Weights of a small mixture-of-experts language model, trained from scratch on English Wikipedia: 37.5M parameters.
Below are experts of layer 2 (counted from 0) of a mixture-of-experts language model. Rows are named router (the router's row for the expert), gate (a neuron's input weights, with its number), up (a neuron's input weights, with its number), down (a neuron's output weights, with its number) and show model dimensions 0-255. Each number is 128 + 32 x the weight over its row's rms, rounded and kept within 0 to 255. Numbers have three digits each.
After each expert's rows: a language model's description of what the expert responds to. This comes from a sample of Wikipedia text that the model never trained on.

# expert 7
router:140111047133068173158105156132143085168129090077090089124083146103073153182162156153152100143180139107113101128097145108133076038060123169148129160159169055121149140110053139085141099126078174128111121142108129125135112075106139074116126146092132152158071160124181124146112126167128112127166147099124105177144074100110200110176220146095116110138143114107138166127093061074086057157107159124094176142170183096145088149155106126144127097123102126132126132138088100104126152175152167116167137124129150156124155128116095165187148098078142133109143092142115140101094171130094171105157138144128120098141114120129145098118143110108103077062133125108122086166105164120196153107061128142145120164169088205137073102154168113087141096079096122147120146105114133184161184121130153
gate1:157133188104076189175149165173192148181139154140201121156118131081186182160093086137150112180068118127127134183100111170150148154146121070114120102136108119160118161141156109160123101140171131124101127162172072145141143124174109111107120106108078185139162168151091113144114085133102123148131099132064101059145081146196142125120117097125157097104099137120124139123073131126153096187113163164101129111155122144152123205135116119150105182144135172099195133122125096122146205148129102149153168159108111131151157140147145154105085114098162115148143113090155124135116076160127193108168087150122097142198143171097104125077121212129102148166123119162117147144163179154114061184121169148134115131138162127116130120120110076086115107124180081157104185051153168163163107045128167
up1:147125200173134191161072130151194141149106173201175132136168074083177120174099125184092101136109086163092185160096109176155174156127097111104096109064114131190122109179142073181124108129190128132095117110128117136159099181145114163107108101129170120105118128133153143185106082094118136123213136137083089075132114148177172155104098103157119130085123124114116158119074128124161125147173122100094078099092117161116105138115150057115105166150134191073164113099112143154178130137130085101131130060086097170142103108121104114126111113129100137156124164147102137128132129137156128097144134145092114142133145183124101067085080206128123103167152173181138203128114121149171062165132137131119085102099139147104124132123092077075122122107168109170138155096114190151117092069119161
down1:094174144137154112105143157117072165125110149151118061105126071142147108111155177170099117133146176069137158103124112061113122127130087130115140112124156135133141144048182143117126111140138210163139165077143130060097139150121116112157108076089151125141119085125145121126156107102101102098137152104172047162128088091114173117128074155117134221146131122153140151125161165070110136142135192167105087161148165166143111122200172076111159139150056137117143195150143117162158182137168114139096162099121126150079151138166097114142141128116152149133110138185144134125162120139163100101189129128132190069142122130128096116165122119081090110208125077103134129101120153147171093173088161131174118108156093175158116101152158132102155097116166125129142123192144090056141085063196055
What it handles: Nationality and institution names. Words in proper names of countries, organizations and institutions, such as United States, American and British, plus acronym pieces like NFL, ESPN, CBS.

# expert 17
router:148111113148134153082131165129149127177161133119113137136141183144150141124125114168154140109150081189152111123113167149121078145099177161112150076131180076138126133088140178117153112150070144105155159122061116177167113120125122177104142127116111077114148205112116125121138135145144126129128070125161091189107040088161149107124104105142158060078134103092151129165107161143163116127082104088139162121166149123125136078155157086161152097044128141111154108141096107128115076186046136117180157140128142141077141146130121148188129109162159137134118109123068151097108142161161074171107118152130103101151116095148110069097190157103036099108127107114186075154137127037125126161126179137085117113151099145126160119115181156121143146072100193156102100133180125154022082131134148
gate1:097108100140158129097122075128076137137152043142052134154096195137159234113125169106122162119163133144149108093134127086109112113150181132100158106119080121115113086161128138150187148139087136133155174113153147116114149086169117247222153102086125138133117115122173088096172146165130167097134096135132103094111112136098130137093102138130136152094142062172115190128087165132134147079116122140166139177133137164140153142123104180111134117199132144137129138114095121063103173146101149130122137131147119103147150106133153112107104104132116098147109137163146134116133099120132088089186113121169159184123123095123155240072093099143109173140168181114107165111141146128093159134111120123123151103095129090120111110121135143162081142098211077118110137159088074150087071227083143
up1:113157136151168127080187186117074056135124085093106113160156144142166123186213161134172143131118119146124130106084147100123114151138120113151146132165168157102149132078139112047175100175127087068150147061093130108112118155066088076216121097127115117163144135122127171143026142148129129119194100115090113165135147132125165144136144147134174163097118115146089225131092145112124149119174135147159070130177098132184110187121135131155127113172141124183139135176120163151144166151180109222136169165133134129125141144164109116113106096158135118088103089131099085111134116101161131133133106182140157117061144104077116165078128130159128169128078036143103154101130156126119162135075195149144155159125127131114142106134171134124082146112171114152155159110154102156164092143113081
down1:166146102102137141103088098080094152149109175192149127119082143121089204087134093148120110173162093110113133156139121122131111064100125178107198098070080124080128097116098190144138164172094159143117106170183110113113123162243124184106112147097148126102080142107127077172169114135135110158104154097100149086115141132100078079069100088116161135149161115095137059084089116119124175089140119105128161090096148122105135078174154134133114109098130160192118123115186106120122096133051164145124129103132142096171089090119138140140159127110158163193143147129147178152115144164145105079146096098159122130142077172062135092155123090120110095121114144136128076146193131131158088105184097143179095136166126142151142130147116147115120141067142162102128053215135107156116114171125187
What it handles: Commas and conjunctions. Commas and coordinating words and, or, but, while, joining list items, places and clauses, plus thousands commas in 1,238.

# expert 29
router:156046146096137179141133160077109103160121162064073177090112178080071151111167109148131164129182104164132143119122095193128083048071149150158114179122068108153160107126099134189123215182093174133167144124099090044139142120104134113164098127099075132130156158083125119126163101154184126138112071109124101194124105129133118116133115089118112104168121110093135112123163164107146071153117148078106136138165150134148097108165128133116150099109176179109142078147089138109171096098191129157128165169117153141089143104112116133136146141123125145107135120124132125077082108098159170126099146201149137090190116108172155154112130138114105096122101152163142070172169149123175104098079148128049121103180095126132118087160109110102111157085127128221178145096146109186128165128116112
gate0:125146042116109132093092112121113109160112162192119095121175117143127163148147096166123129107182114062152129120121115191170121097175155088153149110093149119159096131152135107084129167179117186119156124100177055098144124084095130083108150148131150109086094117107134125143047186163105126110142123059083121167100124140141119076108121146138143058106105148131143130142145136167120072099192082123046152137019072146135062094101129110108148126140111081100141102165150176121141115133138138102099118135123139145155191099143190124059120133060137162173150127133094147116118184165122109148183095130164164169158090154131093074175094159117085097078092195118139165158159129174135107140108138108115081071155112161188145138116136164148117108107165107140127156100149118112139192148097117
up0:125141126124133158065132127079104125168092092226121119140143142084107163110162113126125130086130102119129176129118112131217148091139176123163115135154094155199085099149145078093097132196140165141101121152184043121138186086125125098160136133170160132085090160138100095102097125162111126138103125111139158130163152175138091114113140164118158096124140067132157122129135141173146115043185093100085134146041102113126081099089119102151167112121141103133167078177122141130108136140158153169110111098132118114135135148181216081062175101100153148148187124152122137085125150178138080151206142144126185089109160179146148085124077101149131085119087136092123140135145121184136123121167126132150090137144147134157163124116120137156105117120163093145147150074144038114174157184061107
down0:148133158169098117120118071110132154166084092210080083136099170100103125113140134118131119111144162163132165113148085124158170125205154145152101152106071142186132109140108038108134144195161079172106132151171146099129079095144103145125131136168175158148119130177061125160135099074141124112114076110130093128123169127123055156097109131144131151150140178147118109131126103159162142093145067141083204158076076144097147130145170111141098142207125127162136156146043097105110138196194142167150117142094142102127133150159153114113131163158129150142127135155139138089149160163135142126147146062119176102075120180075156121124104096168197102106112170141129192139140109140142108126200155152119182101158089143128145136088143142140142121097135080163098151100119041154207127116108174
What it handles: Number chunks, odd fragments. Multi-digit chunks like 193, 000, 978 inside years, ISBNs and figures, plus subscripts, non-Latin byte pieces and suffixes like -ian, -ic.

# expert 2
router:155073104176148142140122100128176098131176086076156080128137159154078139120093126118158091101170124138122091131170132146082119082108136196173175129120135132171167111113064162107123110150134173143146105129120051109145128117087121128124161133066144147119142141206161099148109099155130091174151117109187124171120102152070157142119154159101176103127087098074175111191120159144096128169067164103100152161139122152132125079111142081153111115118127199080157166173167073139052146140102104081179124134164106127119164117088080167135106103137163103086125121111061104104148103123137092178124157129103085096153103095139158078108111182127163115073102148163083127148183080097155131144128139176071109159188056183109144062123124133103090121130091137143076145084168129146096122109113181
gate1:110118124108137117159095137110098082143098157181124159100068152134123175154128122129077155163133091111110131132126148100123099138144181120126114138099183155118087113119116111071138176185144100141154093214161143125135170224080091092125098135118107153110133144155122079142065126145097126112125118100194150086051164116191145147111126133111166120179093121165087123154156145166158139081071146166141149133103111141118156134126167130153120184095092140090153140227094110107121102111100177097108156183133178104115102151143107137163086066132118097069116165166189124103154106159130132073142114142172081081136076104140149136182093144127174160141060138131142108055130119129104119140079134142121127113162069154064107136185142179146108102118159209136124169162151091128163133191179104
up1:154125101177143115067115134108157129124103119133112092170151096132100131079097138100134121102185137094108132135091128100165137092113146188086117121110155119107162105187164096162121084111081161046114175072129126125124218078165107150137137136142140121112115110144171145158125154136128185150122140158077170103158092138139094112135100112133172141080150107118149084076135164161093172198134106106150116112147160147113131131148148206090151124107137111166163144118173136090022172157161135150163085128103085103097157105136059142054124111138125092147096113104106200158086102098084080182157135142158167110133151170137090137105114036086095148087085134073080141164199109162139104116182075146130132125126125133172133108172142148122126175177148123052137086134110131121101094080092123
down1:118163095142097111144117105136128132102095129066070172147165112082134122139095093130097143098067126193161132116175082082085128167126079127176109175109134094073187079134132173169106140161102052125107103134124098120088017122143182148047220079085088130133153204125112120102131140134180115122097157114153124175105178150123160139148139117180135197120151129112168159134128153113157131109159169149114154099061140082158134116142116091106087139107099117149146141085119097147144159134102068148139142143184084162119145158179107183173176167159098168112164195109127091175172149140133111111101112135119109168090133083104129108134183133142085171133181077153097151178092081101158146139117126113159113091132096135111105165114132120174167135102141105166124141136141101128073088129092140
What it handles: Single digits in numbers. Single digit tokens ending years, scores, times and chemical subscripts, often after 201 or 199, as in 2017, 1923, 3:34.

# expert 26
router:076150102165106147126116114079107116136164197060108124119158105085158155182137117108144064117159135166160128158082114155126132015112093128124147113097169107202106169102148186141149130103150154125082153116106145149112110092159118130122130167083123157133082126064121127141053106183116098169182128115186084145154121147137143108128206122064145127119121094048156121179123110083107099136128170119159166114181122175129080168160119084168182068090168123133119086142096126134080104138208109147114138151175118135104124118070083139161136128065149131132157093128099141168109060105104054151108115177140179101147097105100120076108115137107045062107092160178168095146128139156149101144106134142108074137113100111135111096142152166123104071125132142122095122122133117110119163129119118
gate2:118142141122138110148129119127145141115067079116137095123159155125191054182112103181178152151133116142156170137100128131109080092145161139071143183081168143176104138147106104096068127102070100088095135142081161141144126089149155144079122091060107107153116149085129145115179178160137052066121152114068149117094157171122180136136163126114163151132169069105139207161072128127132101068167102170087154128133164126134108079135099139077123155150095099144119105146124191176116086113073113123165178161154093123064172141144117146147152148144091108118148156075089136067136147107136173077116162149194124133108122149160163107164104108182125075106097135072122098171102138054099127167156154121168193123121174080106113087144153086164147143162116109110110104105109107073118126123098103
up2:134110094113088155071227115156121164152133164128147052160112089121076095148115194143088116131160127104140124126105135113108137142134129136136123109140154153125202151147116143171208097116198150192149094095114078148114112125125169153163134077194115173102118108131103159111058145124074099157121094139143134103128130118135161098135109099083094104177049180193076109143117135180153120095121073090172217132145127128117165122080130114151078119075136154180140173129129136143162202125118081085157158130110102115157049136102151122116100064082132105143105131139168132155132072139125081161153098151054153112099125119113155093097114114109163153126158084174107104166196112151116180109116121111077152146092129158159097131089125179133163134112077117133063129102099115101134113151135153
down2:081137145119128081132158214140212150151093151138188150143143120173021087155151168097104109087163064134159161107064117162105186156147091086142146177156157126161160130119116152173144141110184125097117124158128139160127158160066131123096144164175163110123151113113144144108105155090100134156121131118078146141101086125114137149097147122157143120125134141178107135109121125141109121093084063142039169138120122119163152105122150159183088109067100169156179124098116167136076152148097133102115130144132099133172131159105146111133096095147137107091122118133146078160168098138179148164113117149054193095213111137141148056143139116159133137142120096189141108084160081133089163127137083138156062122095144070096073128172104107151160112171078143171091168178099091162142092125105129
What it handles: Place-name and title words. Capitalized words starting proper names of places and bodies, such as New, United, South, City, School, County, plus nouns like coast, foot.

# expert 24
router:092084115114167140131079077090198113122127142129137107093131207104121172108137185150167106013188166158165172129172152160110130105050116152181128116080115069152116112124099145084115188135116121099152142166104121090148175116091093145131127133073084083155124160123154100178183124135132102181182138137124092165130146126143175150060150164073125136111149093107165155059204140111177118155174170131122108163132085140153160114167154123160114149105113123149185109151137153133149163210112138169221141189169077097119152147096114170120105116092138126125159123127134227105101066139122118117109172162138111087163164106111120119081122152127094129105077111093136108160130129153140128107122120145105138174109132117136169160160104107102137138131172118096126091069143089124161141118141135
gate1:144104106133126120145183127089113124117125165118079120158139175120139154158083090179131124116139160155138116195138093186088148152111112087127164125176131149169095124097134131121030128073165118165134069178140103118144185156079134071115140123116050140122145126137079115171144119096107099131131117101145157183122153123099157133123146178117182147128100143134162030098118093144084096133095091138127095117133124095128137132131165098128131117110138113056126176093155169138107161152152057163147150158117166073094088111092118157114080141127084113108158114107118163154132149166118080120156160156084175090160061126117083086099111110133114124104117170115154150146132155081118161170199169198136119180174099136146144182156133141054104117123042097146070092133119090092174112189084067
up1:076128162124128131116085137166158124138169117121184124128092062153100091087179150082109067149092100140120161086060112105142057133104131100069118173093140125127154181148123104087195105179153132103072166135133160133123106116129124195148096155184145141148081117120175132120094123139155114137133089151168134029178119133143102127105144136128070145107132114124114155166130138116161158091132138137102130109105096172175068127091119147121182151105184065149112062166080115124129112082112153098119118109163079150168139118143185106138183083159166122138126100177109092133122128112126148060105075127155095160126161116104117174162174180120178122115136075124127088115101120146113105082068136067134146103063129165079108055115149144147172122107206186175095107134120145138094146070141152
down1:132116081157159151132135155155147163156124149091123143126155136130100093123136138181121114139105055155166139111128118127104143109121115072077130087193128191100100116137132091099119155089124119128110122172090160192103160174108098072185148133120125208160067091109161100143121166080138160165130142116156190147143185067116098138123103150115059142118083127153130082099124105084112132108106121160062083166114185087140168141130160154154147065171113052116091121120154136168112164149109118130086144141137064046126079095088123125156089165153153083122177129144109166202115162139142105114118090152161126158166083066132114091081149165122168085111139078063132170073140164121105103141196181122180137140182188105140077115101120139124118151168146158145089135114127150128153183099114107
What it handles: Mid-word letter pieces. Short consonant or syllable pieces inside foreign or rare words after a capital initial, such as ch, at, ap, ab, int.